From a checkpoint of a small mixture-of-experts model trained on Wikipedia.
Size: width 128, vocabulary 8192.
Experts: 32 experts in each of 10 layers, 224 clamped SwiGLU neurons an expert, 1 pick a token.
Training: 272M tokens, 4154 steps.
Below are experts of layer 6 (counted from 0) of a mixture-of-experts language model. Rows are named router (the router's row for the expert), gate (a neuron's input weights, with its number), up (a neuron's input weights, with its number), down (a neuron's output weights, with its number) and show model dimensions 0-127. Each number is 500 + 25 x the weight over its row's rms, rounded and kept within 0 to 999. Numbers have three digits each.
Before each expert's rows: "raises" lists some tokens whose logits its average output raises strongly, later layers aside. This comes from a sample of Wikipedia text that the model never trained on.

# expert 23
raises: "S", "L", "P", "M", "R", "N"
router:484469530520486510525506550488529505524510511535465533521463487482486491469500545507508533513502503484523496523494454523506440520521466465556471459516514487464490496472517488514503517493479515513477461459466515515457521556490491509516474489492495478479490507525514488522524498459531462477538465534483527533507479494494465529504494471509521519530544515506474484460540479492490516533539
gate16:504491527427483490508471553501491493501479540483468551467472511509482491502535532498501546517518467489496589535482535518501485488488472491483522509473496438473479514453524491531478511470499465484501460496481488461463489503496488489500536503483517500494529497486482498526544559502518480506498520509473466494485527498518461548518515509510501504467482522507514486504470478489473500495522
up16:487555487509458509453441485494533519510521485479538548510515501493484492499495541502520513508498463457529504502506506496475525528472483526490489509480491494459458479466478486503493442517524483515481462502471508496545523543491509487458445472493519501520514484484487512514518543538501476524491514475487483502520519516507519495477452468554549497473492550508503503494528511464499477457488
down16:504448479544511491516488508520510475491533504478490488496535491508501509486478486559504465531511482551436487502494498525466538553534472482496489523524490493491487470518486523505495509504541526430502503484526500500524511475482537426475505499497504504470496503495491470518490523530551532495490459488545483469495479513575531522498507499489514534494493489484524500489460471486503486479496
gate17:502467491488516464498486504507527526504478477493510470540540487494501475507543476529501505466469470508530477480523522468461467526474503506473513548482440471532517517459506499503457492495496468492525477503454493505511476518484488517474524514512481479489476488466528489476504541480476501458494517499509516512500483509464534559463548568526516479477489505506506500472531474461462474536519
up17:526492485466505471503492525521507503518480505527494489508502445456496531507504503512543570469514466489511494474489515465451458496515508526487472486464493473510530471483499512511486520528497539474481513468495492493504504515515500524433513493488514481477502505514534466473571490511467520459513536491489494501496493518473494523512498549523555516448533526473467467486522497477491447505485
down17:473516483530490499501543510508436502494556482502524447487458532528541539484483519507485501543479549501483533522530508513574505472495490503514523529516545478522510495477481492465503533493484508542494504518493494534527479501485486545519509537538502535495485523524469534496467506475487507474481470467513512467523464506509495454534510491520515520541495495500479504518461478498503521533496

# expert 1
raises: " in", " the", " on", " at", " to"
router:527510510473496493461536561502464493458514503493553461491520556507481521515495503510481492485483530476461483515492429519471489521487507551489502505508536534518487511498463550492510491507508527499551529496518512456508518476506478467494501507541487456522529492521499472507552494466496517493544488485490514476478477477499519500481473480480489485512476567498500542502486535491525507467493
gate22:545527532534484478493508500492516487473480491504506456484522515455499541505525544534496472541494497504470497527499498494508483478516498499482507495557536492506532513497489503462473493535497502496448528521464520473479444494493477507509486527513457479501536536517496450506521510460500501466499469518445524491502482529503506493456512570458505523517528552472516460494514496513505461509508
up22:509534480520417478460521536520517504541523518477533481498547488521536466480512524468496520544498531495483532475466540486482456499525467552509521445511546476493486474491499485460503468487479484515465503477502486510517490504468527518527478477508463510520473514492532498523507519496467479505482487517449532497498494472506455489471512467515488501470495500499506477515521471505526465473515
down22:531500479498534534513544477493516508494502492532456467524509472515514484519508471516495470483456491518463500494560508569511496478525497533481510459545551497520527490503474527455489507466540497492527489541497468497532521525526500511539515510514501449496457489516474556523489519505538494499527487509517540466513496503471490537502464499466531514461480490487510481510519538524509513493489
gate23:489500487482507494487497466479489552503439511497505507533487506493500495425507457502512527475509501505508465493500495525544487452547478475449484517489498509557513455509501514484461488516512492485490497532465526531491531526502500503476486507514512484527481503463524541484505549481507458469548505461464484540514482488470488462467487498535542499487508485496526521506504524501478550466517
up23:491504488505494514512484454474490525467495451489515475471500546505520510436482496468517511484528477513493470507545492527537458478507476506462473469511512538556508478493448545490469488510514513446510531495507479524494527558505498519496505514491539472531482477483507463489514503463538504549532512470502523525513481503485463500504502466499525503505535476488547500507501505498473547464517
down23:480510502463501484527507507461508537521485475546483482489526530534528480496498481498520464479491479502481583484486479503491536462422538517468475468483470502507477521458516513474482462498503513492503476474508474496454464496500472487537550498494538515545504468519489475506498493552503505483480490526507495471541509518507509520496486487463514494547471528512529497531457511514514494513512

# expert 19
raises: " the", " in", " a", ","
router:480504524523491491513539542475495506477485484486451497469522486484459478489517486531534455499531537531520518502515451512486469508489485544489472504501538556534506568539454559515532513514519527495492505517500495485521477521496545502492483491527522510505503493478457525504509477496505496497534516497485502505467476515507514488474486511528496524488472533450469547543478474489539533488471
gate26:487522513505517559462498527513517493524494503489499486493481491537479492501490461463525510544554451499520507489490512542544560526533485508512496536487530511474504523501446488492526545500509498485495511516461533495514517528561545511530486550518547486498483497475523530478504517470533468501473520489496504461498541488515493502536514470488509530474491459499476517526498464522507484494532
up26:509541489485481467489530501502515516473504495454488483527513527515520537513487445459484522510485545437511515516456494497484542489499488468458467517488510513515463516575478545480514480488514513507494524486476550483513534504517509509503430502506510493466485512504485520496476473442476484478513477535487486525514512482550491475487531470486512509493483479497488531501496511551497542487499
down26:478492451509495515528512512519476495478484533574492499502499489472481457484467517533488497512495506517485462531506475500471481482527498508463509475554501527492532491555451525484471514492470488463524523512500546493481528511473502476502450480492483486492507491495480462521481525465487475498578487505486539488546491536500509502512461533486517479511494468486513502495520518541553475476508
gate27:521504466518515504525500520539450509520453545539538507482507499498495494510485553524498493522523493514502551522486524508469494512489466466516503490493500569476495543459493490512501491499462529516478503550516490499502487496468443499529518513482494519507492440517525495474502514533494509458507477491481529496484525463496477500480488469474472509508458492497477563523549525469507453525506
up27:506474508469493495486459500520537451487509536504476504514535467516547485464529479489495534468498488461478475520542508498532507505476503478470532465486466484475454482489454479465481472522511508522509506456496479531515463550529491455516493466473491484557530494488550514502509545532506532481500486460463518489503517481474497504542507508506510516484537527487482472472510485466504507494476
down27:494452491499534527513502491527493488483472513472508483507524489502529551453519564525471522477461494541506463463478488485503498462510491487524525506469503549511528498444499482505494473494543496510507452461522448473476476499539516514509540490473493475484483502548464512490511488511464495534507498534484473480512497491532516487490472526513545479465514503490522531464502528502529484453500

# expert 7
raises: "-", ",", " in", " (", ".", " |"
router:472551513515490517545517471484501516554506483506531522493517486510530521554458534459486517555534476489496468490515525520527525491478547502503512520528528486490500510530519494497521481476508487474542484551483515481529516453522477520479540469467511545458502484537477472486487542510513537491514463523487518471486484541515529486521486476505499522479498496500507458488485497496512531500551
gate3:485495517506501476502507499558478503480507557478498539511475497500500520511501476474513469495478513472483507507495493486465517499518509475486526518484553440539485490468546512503505491523496560531489489492514482488495470490523552511467485477445492491501520515500458548499527476506488556487481511526479498554516512507446496495448559500512489546508515474507526500472471470482517510508464
up3:477492512487489487493500540513513540500472510546527498506501495460504493491488496502504514491475468490503521494483473490524537472493493541541539520534491512490418494478503494523502496542466491505485533511488523475549471499551521503525527529466510480496525509476510515520496478481508491465486502520529476510530507518504533493466502481556519499524491498537514554511541485565495507509583
down3:524498475532498490477504493505499487457510535480488484524515512517543467524529553479520529487536464495479519517521481539529489483491511483482501460483458500455481503518514506479539503522498473522487478526519511528454496442456483468487511479484504473463504511557566508468536504511472513501505504492483481540505522544490489510520531499525469494446483539511530454510494519502519482518470
gate4:524506525515507504494470514477473524483494533464497492525479492499492477539487530505516484545476487497486539435539492502531455503521488468493429541520537459499522504500549488486479533490494477484489524503494487507461536491463495481471511467499484499473540479529472515469486484518500489472498538474519524495518504522519527496469511500486494499471502528455436506512566495538470506497525
up4:542518525512504491498493511479480507492504526464479500505474526548511499516486496488494492501512489504491498471515497551551494481545524458491507559540561516483515504510534478531494523481463462510483522502493482511466547489494446508499480484540489517495508474482455493491474500483511475490524512471537503470504554469460518489539516486511500478442502543453458502496533536523481526487513
down4:515490508528480558451507517474512488530482489490553489490483503474524540482462453489504456461459573493515498536440486503500511491476495529494475502512542518517483532488536520507506453500504509521507474509493491511513474497497481492524531507521474481516502472500484505528469507482508469529470497486558501498486491465489474483568519490463477520495458485514476533529526517498529484506468

# expert 9
raises: ",", " in", ".", " and", " (", " of"
router:512519481535501530534538468483493510498530501487526488508539534439495486469512452517519520498537505507484492477486543487483520511522527505498474482502499505513508561484519546533486495536501485503467478455479497546503480474522493516513512495481499514463497520494459516530474508505473438497476463487444482458487489483456486474511516489498483465492462477506487519508529494468547492435479
gate5:494487476501445502483489491475494494561501480497516514522523505479497506502505503544484506489477515493504490492487480508551516501493494528481517561518483526495475549483540493504526551482495505502426493477494496499521471477479528526468465508492513517476546479537485516481454522477512479493542484538449460475531482445484511525504473462525489504489464479516507522515545484520480477456500
up5:477478509498471494514444509491476501518490542482533502576511450476487525521516545463498463479476505489476491499487534496469480475465491519513464527522503535516506494486491499484516509508518501477508509493516456480454484529465457475490499499517509491490478527511481496531533517511498459473486504496493464519509521469470482457489476499496504446568524477477525475456536499544475524497461
down5:529543511470520455476494468532473489484534478489496484455503490514524496505489500513525514473522532498470494491476532505566511504479550483546528496490505472475474493508471513521490484558506484506490505534470471478507536498462510430499502464524502463561497512488487511441495505518485454512482517523530489520518545541509516518497509493500506458474512544461489520509486530486506483502507
gate6:481556504483500479465491541528480475524506500493486509437486493461524496519487502479532492463557542517466449480479491525521546560508502467498513488525523487509498491477506492508527463488491492483510543471481487481479486500504512473513527516517531492476462537557468505434469477490495502487520526521478474510494494512524551478506504514529503540491480480518475470465491487483522490469513
up6:471506451531456509486502501548471523512474497514505517466460507477565500487449484479500506507505565484477499492465520495533513517524478520494478488442538488509526511495503497520540543469482484506489539468519483518450524496484480495518466519507512504448507488519455527476479478503516552463500502524521496490496480480514500504508534495507503533515482464494485519507476545523496531464542
down6:492478482471509512532527484470518491556546512549484503457509512551493489496480434517492521533477443504479494534504481522504499497494479491508468507453549493511478534514455524498524526494552510506498472509523497509511494536480511469473530467475512495492540479481474501514525492525496544521441495506491483501489507466521468555533481504517517435505505508497499511510509494461520510512513

# expert 25
raises: ",", " (", " and", " of", ".", " in"
router:542541519503502500505509496462512478518479522515506507481490559488476515534515480497469522469509485478464520504507480497488531524467474534507531494526513449476498535510480494493511534560544495512486501494464442483503508491532500526516500483513529454511530502506516491513569517513525510462497495494507459469480501525550528502550457464478494443523472504478490524505504490486513496492446
gate4:483520510499495525473509524512525465500486462543454512482478487545517507538472541488494521522528490474532543486540465475510503527509480534480515486509511519521498497464513483506500467491472564482489509525471509493491497486498495429485471487524531473490467476477525518476504463507502533448454498511498501475481522513495494524568511500532502511485500484474501521479550496516523533469555
up4:511496545480507513508458495476530460566472485486461506483557464503486481504496519528491515521480468501500532492464445454500524486497447492498502456479491547508496507465517494456471485484505510486509488532468458493497493481500519524486475463496566479474480506510492542486527469486521466504508504504530530470474529522513537511508491528509523505480514467532506495513471468487501522547514
down4:544485499530491464505543493502490497495548486485512487496517500505549469508505505465496524462504488479446460500500503494466525472437533492508428534492504514480515493499467527527481528468546493502517510456527536470532483556510517486552468524491508502471531500495489507488489498525524534482458528468515485484502459497472503512494499529477500476490512514553495505522507455511459501512499
gate5:496498490517433509508522495525528472489499524505513508507475482480502504512507483506509459566511524490508575476482492537519481467459508491515471516525509555500512530535518487549504514507548498517488500532534480495522501492548511499565478510459479522510475458514491479537528488536534523474496524497556527534470513483497508459492478506487525515495505516512491507554520523518495490512514
up5:497474486496534554478492500527489515485457498506490501536498509477514462458489484452511535508519504482461510484524569475492504549468503517539508508444487513465509542499448505485444518487492487509504466508517484463509459517518491478520450523504549487522494431463461456480508490509484458518472482493507499522474531497499480520494498474519494498501499490491482515485487510495545513497476
down5:473483477530495497490519466471503515499465510503485483504497573484491506490489488473467506510462524494503479473524519479553504523485531488487510485463484501467477448534500484494529506487485481459487526524485519542474510517517471458516508506514519474492533511548502480437491495534481498556524473482518474496489523513551520485557491467502462482494513484446475512460520495510549521495482

# expert 2
raises: ",", "s", "-", ".", " and", "o"
router:525535506510472509484541464544514520455436495532503482450441470494529491497467509505484445483523479513452515513543487516470492509497483517519512485488511519503518493504519478554513491511445497479519480515501517525516499460511491485457509536508475517523483497478475553529480498529492484520482499485537481503516537545521508513501524534493454511488498479501495481512510491511462457526452
gate3:523508489505465535522451484469518550531475489494495494465490482529549488520501505508533490501515522480511542472487440483527496492496465514473486483523493510525465456520472465551491515535500477527471446495540508489493489495482504527467477474457528481502516504477550470558522497528517549497516505489513505516522505458493510446506522485524539521528482491495521496490483509536522478507512
up3:483488478451480526499525514484511538471508493560488494502482462537525522507542511482538459467566532490524510462501458499501488496491474490468493495534492519533504486513486483514510501554528496513506487515493484477493484453484490539491494484472473507563495531485541486493485495476507565516513478518528512490529515467509513448515521469496521475529505461498492492518497507522519436500516
down3:513525512497463491449505478496553510521457515482423544471494510515519456479499533502519519518507531535531502494495463504503490473462520472490491448471521562510491439494564457505492497511459493502482525494438531486499474505505452500501474471500498509473503497473515481517500517523524512493491500486472485483538492490487499524499527511474510485537483499491522481521474499489488455512512
gate4:514511504530522491516562537530466472507512514525579487531510505479502500491460534500501471512488491467442512458533510511508474478499467485460499511534477484505470516538496505519499496516478522499520512488516494516477514509482510493460539498462501509499486494511451523497454456509542481488484484489538494452479490493463404500527507504509521479508482485519503487479515535489480518480512
up4:467533503522531481526494497501569526468470521540503495528464475547499481502499484496517509535480533512472513447491510506546508458475455485488516457539481517507529486494445487499482501495485501502504541503498475507486492539491494536495529541489506485482490530501461491483482483491565444467514468493525503496471517493503508526485526511458494459478507487470538511509507523515492496496560
down4:510501463518523499484500509498496497487510509474477445516469479502517472482479515491500511498528531516505467477532503499481496503494497528456487493476467448547479482450498484486514492475529497496513529513501493522536455489500528478457539480527525491499457476525504501498470541467454532480517501497515482511523480486492459527580445500523485541491538544474502475502504500503438477531494

# expert 20
raises: "back", "man", "adi", "roy", "iga", "die"
router:503507461530510467492515479467516511509557505490533436492537518490458526511489453533487539491544499515502467511515534487492464501484569466516501512496477442530502509487488533517524482497509494505500473503475548539527496533504496525512497474521513456475467487493496466493499472511486507521476516521479524496536480468529477468504507493466491455504481485508523507534508474488567530506490
gate6:513487523491458499486499490553492488507455507487538480488498504524498469528518492503526488531507539514510500443553468490491496499519490569495475529510516478501538484502534480534512535514502484511521500491489424496478512471502495530467462471491478482525506470503515474525484513490467465494468505492482513542491480489476489478487567502463511525515511462496558504515469496531505535449494
up6:519435478499524473494512470489509492501513512529484535508526521511516516467538527511498505504518489507492488537473477494550472498467492502482486531504505434498483525481528466499509481485583531459496514499536508467492479485525472532531491509541498510509514496563476471487517467494574516489499484475471480508458522503458472545478474504500494503477496525457486488496495512502482538497506
down6:505477466540497500496501508491468537484479526499492535484480516453482497473513464504488518474480493532501490468483503487490504472499464479521513522498511488467464461549526524525530481456498505504524481523497504513537518481519474510473467506473502457505513471520459474487475490479520493490447481497457507523540450485496469513486487527525506443527487444542539488537521480512520449490450
gate7:463513458482458507484477504559517483483477458480474488497479513517507504493541502483510524528504536507497493509492527525482537514468463532484504507505505508503529448518502517514460518486458487513489492486519486510517519496456495491470493481493492515535478493484517528509489533536494499519496542503489488497473563510467410510490555487520506491477508488502512497519509543502479544460576
up7:479475470479466497503475532496513492519536496511434515489524484504508546467509482513499496513513476551549543495494530528482505508538519494517479541497484509546523521479491543505502472515448510523498492502495520510449518508446457498419474479489493468515498491498488522526477529511503511492478491488490506511547516510509480502500508514509544506488551517439530484501534512481527510461489
down7:457467480508463503479477504487465467505535467521530529486489464517478561507511503466517516538492506512470510505538523494490462480460505515466497504529520519483542504475511498527489501490510522538499479490443443515527460537480529524511515504516452527500532491476521503494475481531499491513497537496485472435484552476508487480504497504478541497462484497467453486534490522498490514536491

# expert 21
raises: "-", ",", " and", ".", "'", " in"
router:487491485475537484493478538504506507495471485459477539485523456530512443523478532512469524497470519517477472472541523528526536483539469516494514526457523544508506502542516480485491476441512481437518500506521489509511497481497530514503478516513502551524483551476496511525465487491509510516517542510491471472533554473492526477532528531501505530474517521495493463497500506478530500502530
gate3:497537508511515547460494483490478502542483509439496529474544496464514525503514475497552508499498490485508515514492482516539525486521470509498513537469493451483459507551459488462486525496530499514472489505493496539527447508509485519497508507453532482538476524491525506511493465484527525521498500519494484499478521490456495493518526478483557468492479526526463525456538506531549502479523
up3:486526464488492487526525461562476467509530487486503512535498486486502483519510452506510508544539514477494514488481563515491478489492499471462507488465475509488517465532489548465461550503490486467526537465510528482523507508518520494500494490464515492528487520522482478532474514468532508491477501526483502548503547471494477515509481503482523479483471542503439521456471475485473460499494
down3:481477528548473475495511513535519500495505553518533460462470511511482496469520492529535474532503483479495525482504498477527477488535540529500495493482508488461480505515443517510484563469484465492508536506510493518536500453508494509511513497536535511499527526486525495498518496543520529458536521533487525535455475517491534510483530489463531504512464528512450520515508538495470465516493
gate4:483514519508516475438528545526519503512464499524490483478436473500525493496486504526531466521509482519518517497494512517451487456522458538502526513474529485517505493541497471525481528505483454486556469499506493481538505523536523536458444483491500512492452492483457518522509486524529474472511524526494512493511512494486455519501497486493501501538500556491466530506543508508487468496520
up4:505469479500507513511515543480505525461520501495483487504498499492511533529498499525485469512530491485526474509490494499495483454532459501496430522514508494498532481487468507453542508494470488484460490506514511438501456494471558497485505479497549555492494460465456530513501534457486510520491519507474495499523488451512510512564483477475503500543536498518522538515522510534503519493464
down4:462497499528504533533520514499521511468501461543511451504494520510525480495492518474503500492474466517530476506514538511544515469469509495498449514523521520482472486504499508465507507502530531534511487507482495483481508530507563493494529537496558544496510466523472520497489516515531504534469492505468489438528465503532489474513474449501530486538499469497473524451495519527529490555497

# expert 22
raises: "ography", ":", "present", ",", " ="
router:497512463532513465491512482469515515511559508492535439495534515492463527508487453532482540492539498516499461508511534483488460500485574466517501513492477441531502510481489530517520487494506497507502470502476550541526501533504496526514500474518512455476470487498499467492501477514482505522478518524480525495539481470535480467503508493464496451505485488507525505531506476488559530505488
gate7:472520498510528515538475492518524506491487517524513535476499512558458494457490518515533528516488477535513497503470448488474488540468492498546469516505471498549520528504505524499507513505486489515526473496485479459446501514515470487459482519478461526472484523513499530472484521480496529496528468534506469476493539493453526487500535479488515520445534535512471487531478544539516495477480
up7:516524490507459484479530510465465482523486472476501486520476519486447467498512451497522493493494514496512458456488487509483473489498493476513481544478502534513471499543482477543489470499514486518519504494516470501529456509529526537481468465490503481497508508486480497546533467473520490497472517509447541447458495532496548546477449479541492516509492516476519521473454495517506475524497
down7:490518507496545501489488512477505530524507493536518485475516525505480451537519505483520454536511506512470452506473517548470487491498527474523526555522486515520501479520533489489539489494491560529525546505534481507478503499473483489461511506486528509507458527476483482498463464491490439456471517522444482482501537502488488503482512464518514567515506480515479501512522491496536514464498
gate8:496524531488505502491532537517485500511486493497459473498461557507553525511527528484545518550490517460529494516540483490499467498519483509477477478526454527515515539502505510482518474462485492486515510530474511489476497487497486535450531473456485480498512489471472465528451502511529479503495497516512496479548557502501521524472473547484489520498497473510500514527481536494447451511475
up8:465459508520517511541491528564465492479506525481496477508492502501497530533472478511477505493521492494510474514492519515525495523507488525518478514479521527479476495514486533548499546497490519511506519513470494500515506509513504488449475522542529474527493472463534489468496497441494534467463548502489543511524488549517502546529535476514512545479484476478459475439527469508522510484535
down8:539471479513482517546475523482472482503532485515504515492445514468496476485468533497495452492464478496489480513504569507455499469549469469455533506505502532486474509484442502528497512530520475506479479530474499495494494465538474489489465496523466472505534507513519480503500492474508543499533538529511461498497506503469495510495511465452484484461483509540441498517511522492474519507500

# expert 28
raises: " in", " of", ":", " |", ",", "\n"
router:474504539495512484494466511505534495513489521502501508508487542488472557483516503518510465548489540507509543521465474505524503496492521535551485457513506510512527493521510530463516518491515501531476496488492458547462520503476523514493524570547471514555523494487522455505478494491487465500471524497482480477558490506477483517483480516541458509515500519501511538469513485557473493505491
gate17:511494480478529509485548484503492526480518498488510484482490519523479489549506493499485472490479490515474463514497519472519432519527493509489491470450496491482509456470504528486491562485490499530454553492500531538499484523469535450475491524496514499520510502481535506461549491464543530519545444473477491553521519510528506537498514488516477472491513512484480506453491533511520505495480
up17:479453499498504509485521522469483476473471519500485485535497501522487498537478525525469453498521480515475538506530508521493459482534517535468474521493553523543505464509500508504489515474539485545536541471453542471527489504462487501498517524503482507496513513501463462523505477508492503454493459476498561494511539548529465492528480488503507518480534497492448526456502493493473490508513
down17:517508517487476484517500539524511474522514476522471480484479527541490471522479492475471554525431536497469482475576496519491502498507519530479515492513490453513470503505521534517495487474520470516501533509487539474524533480507512495483549518518523504480504462538508499557499488466437481514517478499516546475513476500463527517499496496478463493458496527472491471520511498487498534533505
gate18:468499506436462498515462515484460538521478501523467458533532524489506475463465504506471465490500510526493455501508494552460501456430440480488491469491474504502502502468491506485481537516507514524506488488503503486518475497508487477485517476513515533501452513519513521547528491488516479475488479480515498556470502519500513503546454488493488450500508501512515487498509535525496506514447
up18:495496513492542466480445505543467507499493526499485519499499489481472511509443501513483477532483506486521462496499524538528461467469467479464488503496478532452509494438514526473454487531516496487526487488507483481527499489499480490499532490511518472552500511464497508477491505492479464491506472494479467529462485514527562485498479461540526468519544496522497483483471545526488524504450
down18:542498514536517510482486497487487529478481455511493526490511457515461511497522477447522467542534542495466532484479508486487497506459523488471554471486524508475493478485486480517479488481494481483483474517540516552472523551505519498499554485468469490491458518472489481516507469472530487463503460524517534496485507456526517532523479466487509474485517483514502483495494526522540472541528

# expert 31
raises: "1", "f", "in", "a", "te", "ta"
router:498481505507522528553464495485481506505472471531485510541475532518546494475494489509476509478474499466494547496494504488504515516522498497547491526507467497516463455489514473464481517489493495530463508506479470521524462498546543497528489509499479476512554490460492497479513535519521558514545434457522493512485490500467505530516505471500507538513538469522502481501513544468540470489516
gate3:558495482501522512520474520490487493492437471496496535514508477519483503472482488478487480482464489490528525493489487531500398521501529480512518550469505493514480487488464486483487534503489526478520499521522462516515478510485507486489480539510461517548520519490468502446502485497544527458503470497501464468496540510481542550518476480466525500519493492486494495519478540465513485522491
up3:492480500514490477510452473505473506479501497523472496505472502493534491462483524519502440464548496504510538459500507514470517478487449475489467450526488513489524479517504529480520444536465489532551485522504507523505493521507515472483546508458486523556498507537441477507476486502518503507457508506474471473491467519500501509507525522501502511496506484506493539483476479569519527466482
down3:530491528489459503492490498470540577520498476434519536460520518459494455492474491525492500481503511496540488502485512548509474468500511490519487512492483504502457480492519445496500560526512484510506517507490484504515476494497495435471466514551487507466511524505517502485538473501508474451480494496489469549529476498494545475497456482480538510487521500511512497527521534479496520507491
gate4:464521525477475508510510529465501499464494523482495526498504534503470524492457447566494479435500516506474465494511442511470485483505514537559510504494498452482497494493483518511461503560522523512490504499480473520510499472481517506467525477491561514514483549504498470498534519538535497460471503519489475504489496474501474530493487510498498530513510489475499471509499517465550540481513
up4:444511487476481504533469540505501488488475516502492530516484513526489499469460440521525494461473483510484458488504480497525509512512515505531520530514524494457499509469498469521490491504504522510487503487514465480492451528458556489501501516471479518510510580531493456549507487492488518498480480538496471482460479463467476509523528499537481511452522464511513475539470520507508499478467
down4:499466453480525563516514498451489488500507531573496482515490548495509465441497462475490453500501536511456500523488479503519518467470531488492504494484541495531498509502517510521535485517498553505516483505493534473529538516514535528520541502493520483489515518483502510529488458511509491556498493460522483508523491496480513513471495463474503495520504472472455472510457508539491519506520

# expert 12
raises: ",", " and", " (", ".", " in", " of"
router:498516532528481491488502485502510503519501478521544514492519495456509532501515477499528513522553472481507530507518524516479538472462517484459515474487477483443489516475498503437457486531529477475477508484510486521509529477493541487483490552452469476508500486492530542495494510491568538452482524551488474460485498528485499500522523533496476483554517516522526495480510482490485475485502
gate3:479550491462475476529493501534493541508485536506542505505534523457504509461498504454497507512520550505527478482526486484523533525521503513460479523490524509515488448533533502464513532490471482474484508504520515489547481540500481498507489499571509543473499486480515492529501490504510498502497467458538476553476524535447500485491525554546536484477496484499512528499488519500499508491487
up3:461511477452498501499472508549500522508492505487528499530518516447506536462473523506513495514487490488548485443512464500529523502487524470471462473464514510531487469499528494495524525494502505454442508496525483487525471492450521464469480478543513502503468499460546523534512509514527546495500504487489505534454500536500502475452507512518516516469507507518489528545485543505482516476490
down3:473511510505510485509457508494517464474502514476496520506466462531471496516521495521487537489481523504481537510474516492505481496544451490520505540496527539482503471517512499505523500482518508484468487482487514510488514568495492513507548473506562538487513478530502537480538504519499479459461482523503503531512504486541485467475465516457457473465505455508467519543498496481538444523460
gate4:503489487467495513477518493521492536474518505481481511513485509489511509473475500470494529491486546451498506506496477505526496548456502503550473463527476487497513463500485468504544528508446532472530500521507498471469508551502519480541506489492486502548450521478486538507522488445493505461528539445493523520511511513554520494526503519461491503487465521511514529456490465461486514494471
up4:468505462504504538520535494491531494463478499503486517513471522522530467521536489503503471535496455489533485497500503497496435509559509537516513501533520476510489474520530527510520454448551497536498512491490437501516460477473497476477490493512514519511506533473500482538456504463484504518516478501470477510472539520485503482498533484463481496443528521520498477516538459505534491500500
down4:492487518454500492529512495522491483481541518481478489489482479504522530494490520526490477555509509491503512535545519535483512547515512518460494466469564458481447502473488452538476493479481503483544495494476493476522495456543513512517500529490484505510479493473445479511489475514479547463529504571503491493513514506553487518461483525516477492467484502510480502487526511506508513484540

# expert 3
raises: ",", "e", ".", "s", "-", "o"
router:516533517466522476495505549513495482523470540514459527478476465523531525508492492480459492477527500515519546475501485482485522447543454467504524477466482531460538533526479486465474450543523521505521529509524499463511509492517526455493491525519479513488444472551516502456514481482514520504485540494507491530488543497512468510518492492492493505510502508507497493535467485520482523536504
gate3:464473572510483496505480542506515492455515535482487524522494499490506491557543514485514543496510511465492512517469486534538503428518541488480530467477490503490484481484444530469482461533490534489525517477478509525483509487503526528486503498499541486472451493501501526477534482509502472497514503505490549520487494497531482515502524503522470501496510475508459450524533512487530524534471
up3:469467568485494493507540496516443488473477475502516484483510535523522485540515525531486517499518534496497510499524512509533495492491526507508496474513482544493480517470485501522503492505548492486541446482513495530505481462498460497456483508464549552547475473488501510498472501543490524492490524518483453490525481503501487478517480483457512518506515458459467543543496492513498447516482
down3:529533466521479485465489444511451485486474512526488538527484529503519491459465468493490527505489461482501469535500531475532472498452479488491526499494474495463491496528471497506545493492533480492503467465509499494489519522488506540471508519482533469508527518511461524481470529508456485484506471508499463544539492500512488485514534516515540486508526491447456467518495467518441515521502
gate4:505492499487489521499507507468462504492513464467541488541535503535516520521506455466488462463520492462505500506503450477513496478492530509501492468483529500471479544494451499438489537545506516470520551520486462473513533438534550477493497530511490518517497549521512480492501465495517490491508482525516485502549516511533472494514505521522499520548492514519518493543460500493521490525518
up4:514484488482473491508490506471526512491480485491547500534525524521501471481512475492529463489492457486535504485488498560524492486478476490507484487470487484550474498463522518532480458504523467506503528503521525515497495491497508476544483544497484531502521511468439480487485525497540530503487486514493495479489509490502512494509527451460577498472514489547516529444487479518559548528503
down4:528528540488451478484497473489487491484459507505477517475478478536509509522446484483456508502529459484496475490463459525533485508531426510529454518473538446508494512502498528517496524479469544541500490492516498532521556495521514500531534513521485522545473478518505534511482509490502511471508482494492504494544497527514444482547499484477494497502477521521469482485469492482517507503494